Experts of a small language model: 31.3M parameters.
Below are experts of layer 2 (counted from 0) of a mixture-of-experts language model. Rows are named down (a neuron's output weights, with its number) and show model dimensions 64-127. Each number is 500 + 40 x the weight over its row's rms, rounded and kept within 0 to 999. Numbers have three digits each.
Before each expert's rows: "raises" lists some tokens whose logits its average output raises strongly, later layers aside. This comes from a sample of Wikipedia text that the model never trained on.

# expert 9
raises: "-", " as", "="
down0:527480426478441479586487526532512445538466534531509471557549526462496450498506495405548481534512512443506506498560446506503433517487471512526416566499478499506519495469481497501451551514557468
down1:407464552453433472481475491491518433482531526493482536562494514525463496430472508568482486499485512488534508562481624445409459464489536402557495588503498475455417515461533477491568462491456521
down2:534486579461536502499462500556454467454498402509409545472504536544495384599525461407425492478511566517519441570483461490497568505523495454500445494409571485427500481481510495562517483528473476
down3:866519502490471480531513491499474507492457521510524540549505548518534477505494480502502471515494496531511429493496546538480521462475504538512528542544523603501485470502464503550486476491575485
down4:623528464487515504486518484530511531482480480470499536462530428510498442504472514509447524473471510462499428506531472545492458423521417512547554531439455407433550477542499520474501497555515482
down5:608466523510472524458497443489502465475522508445524477495490551445480554532387531598559519463472550514436503515510536353522561483441508566495505459482455489532537509492510524458492508497533559
down6:355480561514553527534496510525471476478506463445533499484510515503445473468521509541576508548557457467525498438535468523447505405481505399508557499543596516558514555470435480518502587616496498
down7:521484501510443414476527492488435493470439513523490510489561515521500462517537481496481500533546515483556430488542502534444501401500571481497471461476461533388502533438483529479508507455548582
down8:446569448518469525473524492464447504554476477497507498488539454521447549478528521432459487462573521524492475466498476458531535470520594409491448512472507512405540429504553520506532554493542528
down9:497404507487515455531494537529502532546574486456565483489503470546534572542400492504581588463618506517556498500458514494538471429416428566541498401468497491480432520556514497506463466436526499
down10:484476510485495476490467449552443500517483424573562444520509505487547551529513463462500428442552492505525557487445441532518484530490505443531495485497618470497522488542411459498599493536531510
down11:405510446519576517554525548474482517463452541537471449418587458517466483501488537524509482466511457498548486492561547512524534487427537505549464554558510540495435526536499453526444467501481532
down12:519504555513496497494519472499486439428448545475480478545544466481539498404509519482507473470504471523510543448589509543526569549525536470511449564463494490502478508483494505507451514436452490
down13:394502516457579478481576455514439477546492450412493561533495561514489512530549570496542527503509466532505497454575516389513471471513533466447494492542479419479484432492564501471477570479423541
down14:438516504539488569480415531479552510492506543523479483477480473476486551451519505483506542498483562516495505450589490453470509458544521493475500519619533484506436509513515482529548531434494435
down15:481570441507522475519452487502520454532435507581532455492505515487520477495514533444450430464461498531531489495540447549483446505420521491508484605520460526539535474494477540460592459530519469
down16:584502519474547498426417501486500510541406517557441522522508505497555459592538534510465543480457457444575497514471522490431433515499476591549512508432518464482482480448556524476504463503531531
down17:540510489480504458498475469506467511458459488471577526518464525522460525514461498476491455516510493428449573471455474542511544539567629399569551460455554497494454505495496448558539452467574516
down18:517545521491549461562444500529538552527569428499518546508451415470422414469538485482487442543573573525418492526540483518501562539468484445553458528536545452480498515482527490514503522443465537
down19:573563497471438490465452526441516543556524551506526561520487546492520504482485471531515464519506503498513503412468532509459512484499491681472521483532528519516475498505503485532474510546482498
down20:571496509561490449431528630470470556493447484469471511421521516502514530450516486557557455537506475570572428564451558526504451512490506518481506490487575533473514502540496573502514439476540502
down21:441577519518512522550478468472523563447500525544491497540438476461488479494530521579410463414487566471499442482496512428499486543412461356573479541491531506519533568540502492544518535487547502
down22:503489449428445539448475566483554522467513463545595553371486492459455452506454512583500463503479543515515522531438435606521495499507458475525501497501462526586488493490531508543479490479496495
down23:493536523492525402487506505475495416434441517505467485490486456536465531401533515497508496440519515473458569452492506563512497512476485475499490445513470490496513490465500499584490469436487493
down24:480453582535545555490451505522528478544494503500589523438457495519436444508544397465474501566518463482480505580504414521594540530568530440481504538492542484509414481532509511571501532515511503
down25:485460480468520588512489462524519503548496491552464477457515569490515510454495511508486503501533505462466555490524446534493493530466441536581560490523526476520525474515539509559447495516515476
down26:507451513522495514490540487536512508540466567552496559493524583422513480540489503510482404458554483553526559470538522512478530469507461521503508487522509510479515517554570430541486426492475456
down27:378474462540528525497489484468529523579540512549565477449529455492493459481495453495558534514495498539474500550496423455575539476580529433524449457471501494459458531505431522492544478495531515

# expert 2
raises: "\n", "-", "\""
down0:459454510525500512463510459529547519500484521470510443526575497497481462483549489512537517483475547427459517577532465494408455513558504453573444568441501522432493559483386469497507520508551455
down1:369515461503434483469498446496490453507564498458488519545559513508414553448453546519494478555487451453511467598501604498416532509509569379556529495504482545457458479477488586404553557479457519
down2:535552463523470422494469508483490413438519434575401446489491526544499504558495497427395496521460547495531458528467426543496549572519508487518493509434509540481515512444505451600461497530510455
down3:736525524484458488535523464493534465485492462481553558563485555513530479496496506532512552518495455562528451512490547498485505567490483504534536533499480572517524490502437465465476422465574503
down4:636516452514545499511567480538497457498522493456508519471513522525535524476555531534487537504434453397478428556500505492520488446465553481461535540497459456509564484557445571583469515516511448
down5:553459478506507506452483470527522499488525483478507480559464553424493450599416558511518553489526530521492507482537535482480514474521503530506554501481517507476470636552487526512497450447546504
down6:394493533534538562555482489522458525425511476448503449510565447510476475545488444527535484496491524409537423509524450528455572441441460405488530482572553554530493488511444454513582549559481412
down7:507522500546480458474536518495497524457462497472557528509555516520507460468494468492503575486521485517563535458530465512486467528508497466545484470481511492446475561414554482541497543428510523
down8:413530502501496513474538508510534416536499492551571457463529510492502511473505499431414491498536508461430521524531511477591561453511470489456485492522479537464483446475471516544534546458481546
down9:500471458528473451472488497533496483456532520514530499498510475441552488472483487498473581441539512505486473508437488459521559453484489603555567498513480473463443561531455496497530493452499521
down10:486504525507490483494472475528529484521475474540497467557593497458478516485466446459576494476591470488543511512455508501438479537515492436520501434507540495478496488558480498501570508528490473
down11:501522460477501466516516535486496531507484525548417494453586485492449486547523539508425514483465479468544461580552499486487516504446542487495441501545489523525513559537565475511465408498534482
down12:650482523473481461487519548495485430457490571501483464491502449459498517456512454501581535527520499450404487429540490575507565478563436559500493524460489505473527521476478453497458482451512462
down13:385497502508519537518574493415510502507450477443463532525487543531454506572538611504477596507512447455442526475527518498533469450471566484473532515506463483470437462506498428464481473445487462
down14:460476504507548572424416545504557504509510528548516444478469486477535479469491528512523556547493573577509548454588530489405536460528530569433476572531564445506495474553488464498517506497504522
down15:370535522452479485504512465452512597547464474591521508488493551453500504512477520413471486426461473533607476508469456536469470458485511492498470527517532501540404490484539556493546473468463509
down16:594489551439520467428489530516515493508421486510438499494509474465596522556548530550496506457528484470477438546500483492518488514547532537487504511499494490447467466447565513508568518563558495
down17:471463489488473457469510526473443518465474467475523452473485585499472561515505541502489429537528438501449498425455394552512478481444524400512499551472534503552433538450598452519497519516510485
down18:542496540547540506563498475509542568562557465547558545448488512450454480554515462489484497580549485423413551481561492551424503496391499528540535529488569463506477479516538498565517479462414509
down19:573568558415495507466511451418546488518539503493489516460480564442497457425499469502523450535444523530587514479525503455451473464513501676502495399553441505548431492489470574459484552533483523
down20:556503556581511437446521553504482530488486507531478529489460500516525540456448433506535468501557469497481479525452543521478460456564494558441552484534578498512462473538435557474568488483535431
down21:416570449543559449532568501522559504487450534498527487513515479477547456532480466518528462452454465448523497466475533520453505496455458365577479481512508501535458509498512465532566519552480421
down22:479499529449479465480489566435587494481569465567516450427454500439408444550476465493520514464499525532505552565465494553551539496500491495497521492504465592553501496466454441456485488484419458
down23:497474488515482383526523489500511451482446534509447510515477422567474494474522558477520509432519549519525514472492504509454502499418480465473504467592508445460512515437464469519552493494471505
down24:549496480558489500478526505506493461510425453536544438499463585463466443489514425537506549476531478461477463551525454574547581440564473495529535503446497560480445459533473509537519555581491460
down25:504472432487483474473466431575491593526476483551509463467499585452525517505475587547488499452450493444444506549534469509523498543492468545506500497491509484543537507520499481545507462517462479
down26:524466512535473554482528485507528527535445532578477508584453530429462472469478509520543494466477455523490459478550518529507442534524471579531530484576481454544512518508520556433489480502488461
down27:495427476542528544518531443457556498485514505448476501492487453432505511490489389489517467575480448542468476592541507500541559470572561482512525441516541529482576485543492532453537518470446490

# expert 6
raises: "\n", " The", " It", " This", " In", " They"
down0:509525515520475476535521470556546507510477538495501483552534500430495489520516489425557491451517502443485547551571431423523453515493503452523477496540449495555492478533484479470494554502553434
down1:405525455566502458517490517426506499506501526523499531566562558488466513463472540570555484544451427471515498530477607487441473459488555449475533490543511493504489512532528558482574507445483519
down2:540538510483497550505443544475525444404532474514558485476520477517487502562479493423411464480468590541514463533516443521483561518508450433497473530445499525469516539446478504521496478550514504
down3:798506502520506475551495482499503471520485469499531533527500552533533501500493497525489483496481516549563451502472610519482453484513464510527534500496495509496501484521492502496506442510535507
down4:586530503431553534516544563512544539520533485501477555530489473473492531506502440502543574464495444438482458428524503530541441526578487457517589514491469471546516477467497530487500492524510501
down5:526505447511515530471530448504478425466484490572499480495533561438427521568442526520591514501523533518547541496551501449575535422537528509462505484480464501542480562482439498414451460461501547
down6:431507559512558521557502489505519472502458489500531477485482502513474550455488485508543513542474507413536503516528505496477511444484530405454495523559617559504503474504537522480544594550532469
down7:554417482561459414536485461516486484541429479532500500489537494479441501517506513508450495469534460467547431523518530487478506478505595428532531507428485496417484475526437505461509580505505552
down8:414571497513528550409518518493535489512519408507558451481526498502469531502542539473425519492501518479474391467476478449519500463523497473453517443533499534458532469470509522545493521510520493
down9:486463507478496486512484528512515514470579529438500479579487471523532506564480454455504538433554500465527470458410487456488525440492503587515470452446479542504472505550564559505519463522493557
down10:474514493561503497520473473530488506538471519535466424487469499462509506421490483436588428463532474559544573518513492489472553495519559415514480433510588468490527458576512529492545499514502486
down11:445500524462533545500499496476414546539509513541547498499531493509457523437508537501437510468525461548515489457503514468444528500421482526508473490511467521505464501560479506532466452538538520
down12:643455529497538482512445483495504489409500548497498453529499472460495529433511508461494492529526421445474533440549490512540548588515487475539494456483514481491524495446488525516412516441514530
down13:378458433484511483525629497491460451580477509440478555525497522492460503500567480502487571537537521513459516498526536441544516424496523463533529499528471495462461462492497488433479512513505430
down14:515481490511505556507488527493549535542508550549507501477433455482521514454519519485468514547485493531438527448510482407489567472555453593523522503562464481519459480511503476511479451410478496
down15:456568527423524514546480492485578489490442475536520428471510466487466516500499491479443478465486536535506552471530407508469474455453511432476480501455524551523464554549499501416572463504531524
down16:565451550506487473482484535494520552523488494548501477470451505561604479522487512471456564411503377521467453511507466452514412520510517551533520514527504419480504459493590485456548471534532508
down17:481520498509522455543492514521446472482454439465543552533510529550466488503494521475454496491455472453455530428487468554515460505485512427495558415478569514490485540505553444522532494546561521
down18:501486504534465496580509476550511485534536399451576574530489448473490479524461475471413524496558434470466492512550470583458505495500441481561473541517573517515495553484503541556541486478527421
down19:561476500439457526445492487459515483510494568445546498477484544503480517446457465481516464475556454525481480464490484518497521485484530704480520453513538504474440478515519524526465489547501510
down20:576491560573520427475554624493513559491543486459547549465569488540476538523532495558538530519494449549534458531457549539543458459502470513475555511490529534514526554487525526449505424449502523
down21:411585503534482537537471444488499515492529548553432432536527485494468451533508511491470434494529534505485482518536531481499558525418487311589466507486572528511517555543506489544495448541480474
down22:522484463480486510453507548501537520490465494529531498435448494507452485495428498543531557451486516515507542554502442568574577482471459532543492576474438506514504465451495459541414525504449490
down23:437501563499516434508473507492480426515485512480482486522541500466556522457518454512533484516465540508542565467474493515422466560458480513498489417546519517498506475479492484566512504497503478
down24:503532469510457499512494458497512464544451564525511498432536573476447512519577520490483490468538528510551521549498462488617582502573562470490461510458501538492501503514472452558518496547533461
down25:480463464500463495520481422545537488490476517568520448472476551465511484487425537490499563474564486491474510484447506537437527564558458537511569610526490466532575418543580504521498510512602465
down26:499519463499487565465476456550536489556470550527520512548492538493493498534539623446519546520550486626507527500557537486505496493487504522526564434562533530462469523470535489449470439519505452
down27:499492448482481564458493481457521469591552534512569444513492491492443454466506457404628513508492507516513534471498503565547529450502482475544515430500521442560495475548490537490553502529542419

# expert 12
raises: "'", " was", "/", " f"
down0:511461455519501480532511485543516494551480572569538464509528446418384489519487473492511499428461517512475474504570448468441480523491520470545495522473530553510528474525460505452488478438513478
down1:433453454534493409466523516452507442539577543546521486518485520542444570501454506507551511509503562496585397545500488506505489512546563424530478477547485521467431591490500542488536474534450527
down2:576479561515544525502422573472461419415517435549452494448560521441512432521462516421458499455482553523546458544474500471477555507531476449486477513524528507518481482444471449537508475517532496
down3:678491490531429476557468451486472502535428476516512583532474518507540492522500441555508461502508480528500472489500560527442489506464502551542555578505474527503477490452464498508519446478530486
down4:606547539473486555496512481494501481509497487513550522495518491460509520460466444569493541542472536462519504435508513520523496526477528449540593521493490448487518508499478521505531508495477464
down5:555445479507498501497522527538474500450480508497447516512476547433480509559425441559567476479433504501472522460564547466489533446489511589550568493523532435523535540532452533455482491493557517
down6:446501528524575539513505566487493458474560424400500430478535518487444455436500524562570517515509494472524498502567481487461491460512507441464525486588586546595475530473452441477531533600489499
down7:509521535561486464472486510524473540454489464532512515563556504490492499479491456479499487496564465496579529486544500532458483420556530418523486481435505457397470508450505423493487531379493472
down8:458500438465469545468499561523498467536438474541526472529558435518472528542487503452449496476507545449528476446423514414500514445497543458479492537446561555512524463442540455570550503504495555
down9:497500499461531458537524509504542475529567521495540531551528456483498530517460482501518540424505502455541501483409542503454505425425483614496512430543458470457451507476477593494508449508551531
down10:500501510494505513474438505513481452560584443569474483530577506513494513448566520431487415491533545509572535543511450473549498511528522441556473493448553431477501491579523454515512446538494489
down11:474566476542488511496466522486376518505458480545528505442543470492475518476467491471503437542519484564514462473558477472543501522447503510513445449544475485492420464521519420507528487530514514
down12:600522583512480473497426490485468518452527506462514443600491451462499539526522484559476469579524499491430477553562499522525530509470511544518499535473582462521529469518494538491399471502479419
down13:440474497487528489534535490503459507547520496414457529493486543537459513472604553581432578527567495538555534424497537469553423429509572505463500519554510460485472471480559485530414503424534505
down14:494462489503536533471419558527500506469517489536471471477464517494492533362538483467501521482478554499456506461511594457465563538486424530447504535600507453520497516542449529473521500469525499
down15:442578476443601523522472527449490494525477489556492455513485525465478492497551554462486426414443514450559507497509480548490540475484518490477455525519479479521448469526535516522521485462517550
down16:539470581500572437441480506506446468554395519510475468500535526471561450539539550477489537441505538484470472518491519500498446482505507513548577478468524476501548481414546476485579447518507498
down17:543492476564548487523542523511442528468449528476606504488524488517442527463566571487445515506527488482449544454506436523510527557547515461504514476442538478492497529473516511548550440464509516
down18:509441495488491496583535475500551553562555464542557549451498474492423428471499478478453394573416501509445567548548494523522542461515446486477485530476511432491488521518547496538551490435481428
down19:570493567452503526470590498428561517538474544418461521483467505541499486477503509477523506494485432506468527456452510553526459497513474706434447465470559520513468513542512505503487567492413449
down20:513514563554487502480530525480511484451462508518499589484515528506511592430494405556581459526540498502550477513453535478507439545539437503548534419562571531558518462532468578473488488429499544
down21:455570551540546432538527445531468508482491573535456508549535504542471455541495475528492474477546546454582504472470540458536492475479470349564470513499547481500486531544577481510562449504499472
down22:508469497427514503476468497453525525453507423596527497410524491499419470541453506548500493503458492495507515504496450589543527447473488486491497545468480502528505477446491452503439479536487532
down23:424418543514538348542467482492556471462544470552472506491494491504584461422529464520560491476492520535528487515540570507561480499403451465460486461542497477455517478510546523565493495508474498
down24:539488566461537474468460464496505459573446513502563485503536552500517462444537478460542476476515441455533459540503454451533591487503548516540522463422457539508414497484484511582494499534527491
down25:559453437502450504463531471571473543494475513541465484498517595519501519406409496481539575492467496448457536560508517488531540558519434558560481462517545479556513523531544479566538474490483476
down26:552441465528522523508523483595498476524472510491494554501538523456534527515479558503555405530564496578502490535535522548494489486542482481502477517553524493439480527521571510442498422454487428
down27:417500478548485575525528516488533495522439501552525480503475487489521479487484387435538476547502443557457489504499444536606540525580539487502509481472549505481466535488444512494563483458518498

# expert 14
raises: ",", " in", " and"
down0:522471476476468502564489524563482468536404541483547424490539530500501444499463469502509572455476588471446525502519489497465508518487500518549439544518524541483492526521456493472499528454462470
down1:439472540502483525503451489473499443525575467472511449549534564523511494431488514470515509531548485522477468604491578478474486477525525459530529520478509565445471518481546541469576454505503521
down2:466575554542525508538469515563521481441492447532399511448509493516471386514472531447458473478531529518492473482416499493519517598493462430491547529428537491521447495489518481489473521484487493
down3:643564512483394511419456505497446505503464494439548556540526595486508508454465456463469488514500504574504451480490552555561467503493544578552588520500480581562512520411493499490482481397549504
down4:589521489457511554446547535506528566501529474510473566495489442494476491497513545576519479579514481384527425535571490500502502509471413463473571476501433455540544530499443502545553518512464486
down5:525479517565524496452530460458469419491476466504515504499459602463476505523433532553522520504518503480486528506470561430551507484455488531504550402443492498473524532534460516477466478472531550
down6:427520551550531472509491495514512461495486435448498510488524506540507437474546485513525527513507480479533505455536505506490529444480484436480520491583541540555448500455516438496531549557516471
down7:504464457520470463482467503497514495483510509499526497524507499541505475518525450499501509497528466521551462538550516510507478450553566470468487508457505542418416553474481508519505574412550533
down8:468528438509507560503542533481510452565498427475578421572545495511485443494520473475428528471506519504491444516493499426554490483544546458532517537476456528436548483432527555557493574497473477
down9:495448453483475490455559519505532464471599484452497474503524473504508535566490477535518514425555466515552544500424501442492558432475472626499534519515461494433447481500563471501495455530449502
down10:508465483522510481522508549523473474520506423536489531538547491470520493482426466457502432487551478504491547594504493530464500572529519494527500509499548544492553557498526508531610456553493510
down11:451582504547553477545445538490474572497462493527478441503591518480489453501508561521463503455501474533503422540521530503475505462423549505554461500472487568485461550490492479509454470470490514
down12:624478522494476402557447488490511492481527466451452464572503482532514542444468484517600547519552389447459457519576498502517511427509531491503539504470473483515551480474459530521417486483497493
down13:400529514488487452528564505482478486462477544464468532550478568544521509542536476511500533493538476511461527535566521458532442473503530424525501542503527473465509420570510470535476552466462520
down14:414467486512549508473463523523519528469576589518478463502466478510556494458524469428445492502485532527485520459482498406502531497589469510500442547529510436481486492460455517516477497409524576
down15:453522500407517480528473539540508501583432528573485471437438483461501504497486490451528491502483494494489492524465447527519491499498556491463480520514491456526460500505498496458521498468505476
down16:625499513417543505517486556489487549510473502499442448458472483525585528521463529558454475471448482513442501470495433506543385484512455580561541544451523498472506500515534507502560493501548502
down17:458485430511584539452520517490447553401468522500548540472489508475469503470504526553507475544491477479476485465403422579512506480455568422486471398514508514507484503456475443519516460497532576
down18:490540501562492476525499505517513563529567516504512518447450377428476477521482525492397457559531535511474507509480404517510570464473493465501452531470597507507568541521473528583542587431501506
down19:633510557468491534462527513437458475567551534490498504457491535516491469421502453526485540562458484496476505511491472498497504498505490741435504512516481507494441475559526524466501504527485485
down20:574540515569461444490494588489467510449535506552487578479489549531445580440527494490532433482516499510538552554416542473555502508561478563554487516457566523511527504478519490527503464429478487
down21:402559541523493476509493496467502527417517509528454506488586470552494457516535438551486469505440559468547500530508551479521516473415484414525467543462573464521505527487552440501561520484544445
down22:507503472497470458472449531409468522464489465589491533388464426457432494528432482550527503515497547516545521522477465567542486516544507506479551543513488493521573464460496500503437477492474511
down23:507526550531468391510475474498505480476464496473497467577493493513498535472481516506569472445519570493523450510497495556505483511486462472486563440538482492511489484497522451573500506510486448
down24:476467494506522575476495514507500461519477518533524469489545524507442436504539513491524486479538439528552489573496479524616596483547559509540496529491501530576494450506532488561495568532530472
down25:504501457530499523480526455523496452475493483521495465495530544501487472423502523455484588500464495491439550536461509498497577493529501553592486496561504506548503429503532484500507521481503463
down26:456471448476514550479479483544510460501474529525519555534493572423491514480467520488486488493509568542526471494542544523407553510537490473471504464566503483542541546536479503506464415526481486
down27:439465449500497514492465508493565492600569440546558449526497473467500436453505432463557535492481488411438501492530472542589480484520517474494479438528524518522495552532502557538563473513512504

# expert 7
raises: " the", " his", " its"
down0:471489487493432513510547498501439475555438464447512485536568427481487520501524459469493480480508493434538496479566472505470377515521538471549469435549517537507486591490500496519421454507465507
down1:390477472477511477496501552448476459547552478500464536562529558501437514491460515562508474491524466492532495548494551514441499449479600446501528532520469540468445509488556573467592495575481531
down2:556485469486551506549463535566509402489475389541480532509532525495483454569488498404368506499509510572561453488504422478496495556545497459522451541477565542484485505462480499493467528532526499
down3:772557482489472493483511466462536491527395504490561541541506539507541517500453469535476501515497500604516470511470540516481537471524533547498506543506504584536502477497498479511501418486556509
down4:694539482461536543466501544512466470477525497539496544477469464478508539501515536515531504523492485448514440508469436526503417477502473507538560489498431416520502478535501561482505515534448537
down5:528425486512467528520517427505440472553517485490524549470482551471478501514490562547487498505489486523478529457540583465528566503500531550493568478505518479484525588464386557481489531523552558
down6:425517559529568533511489495563493537439499476431528479462461519493514513516503477545538473488514530502478495434570519574454494486477494437526566496543524536546520518470519452512512564531479543
down7:543479496566451449466540474516499476498517396537488486533525545494474494544525508500505593520540428566595461432483528498458448517524533461489499497460493499417461541473458493465499562460536457
down8:438457449480493524398499559491545481495484419487546482515568502486485514518517516471446540540523465488474436521473540448528548453451515491526528521526515491480560466440521477499451557441517510
down9:550484508475461426444488472550497505468587484442549511490461437502501518559494457478560507445591511477457518503501454525516552455405482566539543460471483453504499548445561489529501440548494515
down10:495441448538460468505492491572479512550491437573492498538504513477543492422466472486497467464560524478521522518489524548540516460526563492534488457509517526517490516523470519489557476545493510
down11:509494456486512498520475477437429488521469524508472527475581530537521512548558575524499461475425493518501436484526489518558555545378497499528426555490532501486479577537505461548541405488508560
down12:585481535526488475529461522544484440457477553414472489479489452476500535472545539524551470515588466494473475499572491494555526537514494578501500559504460486460517500499454539512502461463521454
down13:369553523485482511507539487456465444523434527418469515560479537511473486528507518544474566450588497509486550460550509477576456497549527428518527463471504516418495475538527462481485507504567474
down14:430460480515523560453465557499524467483486545526492491522477484470520447430466472492542460438476564533506531476529502453530572453530500563443486528549468440492419444471463520450511475515503478
down15:514581505443570471510500461468500540594504457520477485511475502483527512498530554486491448450504537467531486471467490497522464459460473475511477556477509448506470475474535472429567513505538478
down16:510468469496485508443475501533440493553366528531497456460500461506579478549531582511457534459513441494431437504510477464466463452461464572526507532479568487464486548461571479550544549553448552
down17:472472489500501485508531544510440525478527476516581547481544544500443607536483515515494446429514502473450460428470431545489422475527497403513516458463538462471463527514529467543497415492532469
down18:448535458559483552549469506507512523512543440465557583542491408486385433442467516531536464567483468536453450473582461556522533480416493522479432520503547461461504495585462474557525523507543427
down19:578506526471520509463471502463513532509440561398580459480499554479504432457514519566528460515462469536461471507554543529480553534507476677470491447501492527541450473533466516484501528524506478
down20:579517552507502565512529623507465545492512506506483567411520580517525561509469442522549463506487484430481496573509554521527450506516500562471527478510523517486526549499462589510535482447523498
down21:432576512572511559555488482454422525458502530571473544464553484545486459532496510520480491498542590441539497487489559507485476464507435337589495535480537478489493459471521517558508479552509480
down22:544516462516533498464442537482521532463509488542562489387490458528495433438485552540541525489491484520493531464478504537535472464484443516486492563479512495524454474505447473492447533488503495
down23:484481551491505416529533516475489400486476531544518480507456482558494501386514519480488488449484584490543506412513531547473467509377421542483452458573463446503519523485490503510482465486498458
down24:448504532526563525532475472431452459475420486478520488453504516497463477541599418507520477494527549513517523500485489523537578530562484454558513551436521568515473439524464428506528608507567510
down25:478417482515502549537491505523487480522501496530494443463487587450510503511443500511508530488494510467471491481493464506534488549486445583537527560494473547546444496524496493502467462485457469
down26:519450517480480576539533459584534510519498579551559574508498532452527476507461528524474480458531469563494505452527513521474481530587485509493501460568526541486496577506552444481537452469421486
down27:450435417510431533544481481482526496547470517564544444564491468508495494447522458466578460517471517469497494492529466564550506473491567508614490453463516487451499513534411552556557540527522502

# expert 15
raises: ",", " in", ":", ".", "s", " that"
down0:452443541438474485548503499566536487490472563463539479537530496400513508509518455475477537458435519463462468467525462431518420500492522532482503494534485527536528468583486515459524459468517527
down1:502470511519521483463492494521485428504557524508534546544553538460448498502468481490521518525459534515485442568536541495430443487454515453487471496521469530473497497494510544462506479491415495
down2:499525519475484496537403510531496454442532434503456491494521543478500403531449483469484489532516576533472499460474473555538622532523485444496502534510580540498503455460493483524483508457483492
down3:648525471550429485526485562542483449493491551509562521500473513500541501493528437479456481481531462512483494437494522531490479482442440554494552480557493584503489463487442496548503426449537571
down4:737508527504541567477520483501505519493545492518481498500500480536493510474532569500476519550505509493478488481543458488533514487522483458556521538497440436503510508496524519557502508491466507
down5:587488532473467448537510511478433515490463484487433491464504570479452532580469520538473470492464551481555470453517496402514530447522549554516589423502508496523518605520509588486478459476567550
down6:373498502559438536447530589482486495425463446457515488490452512461462472501541489504613508526477460450529506502542494574504549453448506405528580457554559594517458548512544479506492576588448463
down7:597503528502451467489431501519479471528445471540499472486551540509473542495505491491460465545559464485540480482539446523459507497568551467506542530492495572441481470456518526477530497462549488
down8:423521452478511543521506445505517516556432418489559470514537464500479536511494592497409534441568518476468444547506460454521441446502523473439487513443530511469561468492504493545496531489531453
down9:520503531482468491522427512501475497479505527456484485517515511465521504556478447519584534476583490482501525502506524461464585454439495608603488490450540506472468502433546507453492417518554562
down10:526476486475549484546561464545493454513455476516413507528548516494488499476491500452591452439559483509483564528506459457591426516532544485543483448487518516494486496514454497477523455528459505
down11:437504506502540537580485518444504577448520503545496463445503468427464487491521488590482456483499531547547462470526538481474537498461479526502534481487522559507487503511459461528492482518488505
down12:612489503513517485526420559535457482532518506450498516534507461435529538466519480541502501468541454438492434561593517561513529486538507584490484507514544496470510476506526554537496518470530449
down13:437469555431525477523603528447472397517518517400485552572541553483494499504551562569510537520548517467503500496556499490515462480481530491505532448490462496439522495506527426452447507456460558
down14:437461484477552547439466549458508506559519514540551544530443469470535525412523556481481459500478556493492542443499536460461557504543481545479471541580509506530483487484460539457484501519458522
down15:385545486435557525454487550521562512538486441559499506499512541502487504458511483492458416479453505477515499495504420532460517520505510466474475473468479453517455451529452497516563467525525479
down16:592491570460521494454531510480477525551475505446411462464523450477565425504461549557459514441451498516483494524475467518493494490489450565503510513448521502507492495479558527475535502500483529
down17:506491451457570479501541498540475536459486523445561525512522542531473559520491499479439470534470520456425532464476508549481511513533520444633475436502536445508452569492527467530565481440517603
down18:565551545550546491503512515546539534532547416477533619499472485492414458552511490404445479568465482489449513497566478521470535456454528498509456492530559467458452552515463514500585556517500467
down19:528484550496459461483574488430479498518546516485521539509472535534474495441506437490479521472504466494530449473540526507497533468503544725476513453514477519530512511524495527446526555539497491
down20:632526518529507457446497551475521511516496483471483547476524552477497545484503484525499521505494461465515388484464554458545465516495450566500562507532551512506470511471525531524548462481499521
down21:378521532564515501576488508513505519471496549561461508486467506483492453554492477491477441484533523457549478416485504490574541541506439395586495504520549456527538570473538499500511465547521515
down22:529472484442458457471455545400535533558542397533520521417530479454462486504449465512461545479464523501518526555472457550590531554473496476512532544538472458545517454535494475508455458519528546
down23:509535518529467429483474487516475404536481454456430477493499470501536523388450494452536532429514506524504520491508474534438536478448468522511518469476483448480530458530484537521551491511485501
down24:536540526569563504479478472497488488535462543518512513494563518551442463557530471547534547480561511519572449513438440541545606453550494432556593552483485506477402447464478490513477512534518529
down25:504446464546500476450465452565505550501510475590500452439586581498510480451425534502517547444466508471429547499476496540493498481498480555504510492510514490578493498514590500537512523528470485
down26:517498532553493561470498486538488459510489554533530528502484539487542524514451608544532465508563443546493521479574498526466476497529450505521468477549513499608481499534604467478456442461500459
down27:499496492514483555515485513498512517550518479472537441462520484480489459387545459415538478504498518506440531540533429535509504465519505497516502464477543524522520532542543545501534467471586478